Weights of a small mixture-of-experts language model, trained from scratch on English Wikipedia.
Experts: 448 tanh GELU neurons an expert, a softmax router.
Training: a variant of Muon for the experts, 4376 steps.
Below are experts of layer 3 (counted from 0) of a mixture-of-experts language model. Rows are named router (the router's row for the expert), down (a neuron's output weights, with its number) and show model dimensions 320-383. Each number is 200 + 40 x the weight over its row's rms, rounded and kept within 0 to 999.
Before each expert's rows: a language model's description of what the expert responds to. This comes from a sample of Wikipedia text that the model never trained on.

# expert 26
Past participles and adjectives after forms of be, like is dedicated, is visible, well known, located, reported, similar.
router,204,190,204,140,225,196,153,174,198,261,112,187,250,273,191,190,207,208,219,219,180,214,200,125,156,257,193,253,193,182,191,213,130,275,166,171,203,216,189,215,200,216,208,282,195,184,205,189,205,207,105,259,197,266,240,214,213,206,260,207,221,166,237,207
down0,198,176,189,192,183,221,176,174,226,164,263,133,162,270,254,212,153,187,176,254,133,221,150,136,146,149,166,154,272,191,215,205,154,143,171,157,217,163,190,239,247,249,158,216,134,194,151,222,202,212,199,232,228,144,197,282,184,227,167,181,191,256,247,190
down1,133,194,192,224,154,183,173,301,206,155,164,168,205,221,237,168,231,176,164,183,189,207,257,246,175,139,230,122,150,192,162,259,173,172,265,257,208,159,204,140,154,159,143,189,195,210,163,181,133,321,200,196,222,182,161,217,168,229,269,182,186,181,162,150
down2,210,162,218,179,124,225,191,197,211,162,129,219,165,198,210,203,199,248,169,232,224,175,162,102,245,257,150,189,175,208,126,176,133,166,267,233,181,257,271,287,250,238,161,141,250,182,218,225,208,213,191,212,142,228,221,235,213,182,137,300,162,194,111,294
down3,181,124,151,165,198,173,162,232,178,186,253,306,177,186,184,240,223,208,206,231,120,157,156,169,218,191,261,159,176,213,175,239,145,188,223,232,269,206,253,237,197,197,216,194,229,201,245,293,242,243,177,204,221,240,255,170,176,230,141,247,233,183,194,268
down4,144,266,220,128,230,210,209,157,181,150,224,156,201,237,179,203,197,180,215,206,148,252,182,252,213,184,183,177,199,216,190,214,203,240,238,225,193,165,205,164,187,298,180,146,180,172,193,132,143,177,208,230,232,174,169,185,203,241,226,200,123,166,169,227
down5,271,179,172,283,165,181,225,191,209,138,249,241,149,225,263,220,214,184,199,237,208,226,174,165,173,211,234,175,231,148,173,184,255,246,178,242,274,198,299,239,237,283,256,161,234,223,222,140,170,206,163,231,182,181,222,236,156,134,154,241,207,198,207,196
down6,147,251,121,186,228,209,170,155,221,193,216,199,224,174,194,195,196,181,218,253,71,190,204,140,163,258,215,188,157,177,217,189,207,203,236,176,186,174,232,223,241,207,237,215,201,178,192,191,168,198,230,290,222,210,199,135,215,200,185,278,177,211,202,191
down7,178,152,155,166,168,209,218,276,257,129,187,206,204,159,281,90,262,138,210,200,125,201,240,217,241,156,220,209,217,212,175,185,190,151,214,248,174,237,183,131,217,208,195,154,278,263,152,201,190,202,213,131,161,213,197,153,241,191,251,196,185,149,195,176
down8,181,194,215,193,270,201,186,196,198,141,230,245,232,131,153,241,152,194,204,149,212,222,162,169,193,240,210,137,170,202,196,188,229,260,163,217,136,155,172,182,205,217,276,216,220,253,181,175,259,257,160,154,137,209,157,300,161,222,149,252,193,161,228,206
down9,156,173,187,224,183,219,236,209,252,158,162,175,216,166,209,170,191,165,131,157,268,198,105,233,188,236,235,280,122,255,228,174,149,208,165,189,219,226,154,172,172,255,204,182,214,222,200,172,216,249,182,157,252,202,108,214,185,291,240,116,197,199,197,247
down10,193,195,212,156,194,171,167,154,210,163,191,237,204,210,109,175,138,251,162,208,130,226,123,128,213,239,230,105,170,286,146,173,176,133,292,284,193,217,264,219,237,246,191,176,139,278,107,99,190,156,203,179,181,112,227,171,185,248,245,199,196,169,210,243
down11,163,172,185,191,213,226,293,158,198,118,139,180,231,248,301,147,219,222,178,186,214,278,236,215,225,198,142,156,193,238,242,223,251,168,204,174,151,218,166,158,194,185,104,178,206,200,223,177,183,229,200,180,230,179,202,152,204,129,253,232,198,260,152,184
down12,183,236,194,222,188,131,141,187,234,207,186,207,185,218,155,191,169,236,234,181,216,146,207,217,170,165,232,172,205,133,206,199,219,214,161,185,159,179,188,194,136,224,166,230,222,229,145,217,176,173,205,221,202,237,221,135,161,193,293,229,172,152,193,113
down13,260,166,197,166,219,178,286,153,173,208,157,226,208,235,202,225,235,193,217,208,123,207,262,139,252,247,250,172,233,310,219,213,214,196,258,188,158,214,189,198,222,211,198,142,188,154,227,169,269,201,194,165,223,244,164,225,204,215,200,233,227,248,228,209
down14,212,125,281,205,217,234,161,196,219,208,208,205,231,215,227,197,164,184,234,203,283,189,185,177,230,205,194,172,170,183,201,104,261,158,255,258,197,161,238,194,170,208,223,146,195,216,169,241,259,169,185,162,221,205,134,156,187,288,148,167,197,188,200,128
down15,112,163,310,149,259,230,191,124,185,193,233,238,207,293,160,209,177,154,257,221,203,178,221,244,293,250,270,147,218,204,201,188,195,224,260,180,265,275,165,196,149,206,214,186,159,271,196,162,191,181,167,187,262,182,197,163,259,236,247,149,182,209,147,132
down16,188,160,195,172,163,197,243,179,242,188,215,203,182,210,159,242,211,171,273,181,198,240,187,213,194,221,92,262,221,225,224,211,181,211,200,252,200,190,256,254,117,285,227,210,131,161,206,217,248,163,277,194,169,122,188,128,193,131,245,133,152,171,185,212
down17,182,99,189,250,256,158,183,196,223,148,157,212,243,195,173,163,182,133,220,209,204,211,226,151,185,161,279,214,218,221,171,233,170,220,240,261,199,182,285,175,190,194,197,220,183,198,155,184,223,194,207,178,196,161,245,136,217,228,220,222,188,198,212,144
down18,252,282,223,241,158,250,233,196,179,208,139,288,243,201,270,222,167,181,214,232,179,235,209,237,178,251,220,251,200,218,198,232,227,175,222,199,235,215,175,171,209,270,262,198,252,160,217,232,282,219,242,201,207,216,278,105,150,197,175,211,184,209,180,218
down19,170,174,209,146,160,243,227,190,237,134,182,148,214,214,148,183,248,201,228,213,193,237,169,148,195,161,216,208,244,238,208,221,237,232,149,158,205,152,194,272,246,200,248,285,255,223,163,203,239,250,178,178,164,344,225,148,153,150,185,205,247,112,209,184
down20,165,183,165,277,213,174,166,158,242,153,232,232,197,163,198,233,209,166,214,179,218,241,232,140,165,234,215,198,209,210,249,243,125,237,226,289,220,164,248,204,162,217,245,168,186,275,244,237,165,126,141,168,167,142,204,207,184,121,229,183,169,190,232,175
down21,173,131,245,208,156,176,205,197,262,174,268,190,149,180,156,141,241,245,216,201,185,217,231,212,217,188,159,187,171,223,302,211,148,194,167,158,212,183,238,166,135,167,235,187,185,187,245,231,210,130,180,214,243,182,260,152,219,190,210,226,164,168,274,163
down22,216,293,201,199,201,216,189,170,207,185,185,147,201,196,302,121,120,208,163,228,175,208,205,212,223,121,191,223,173,230,171,251,254,250,201,108,193,260,223,111,220,166,175,252,220,171,177,150,166,186,163,180,184,213,162,171,141,204,208,151,207,159,197,210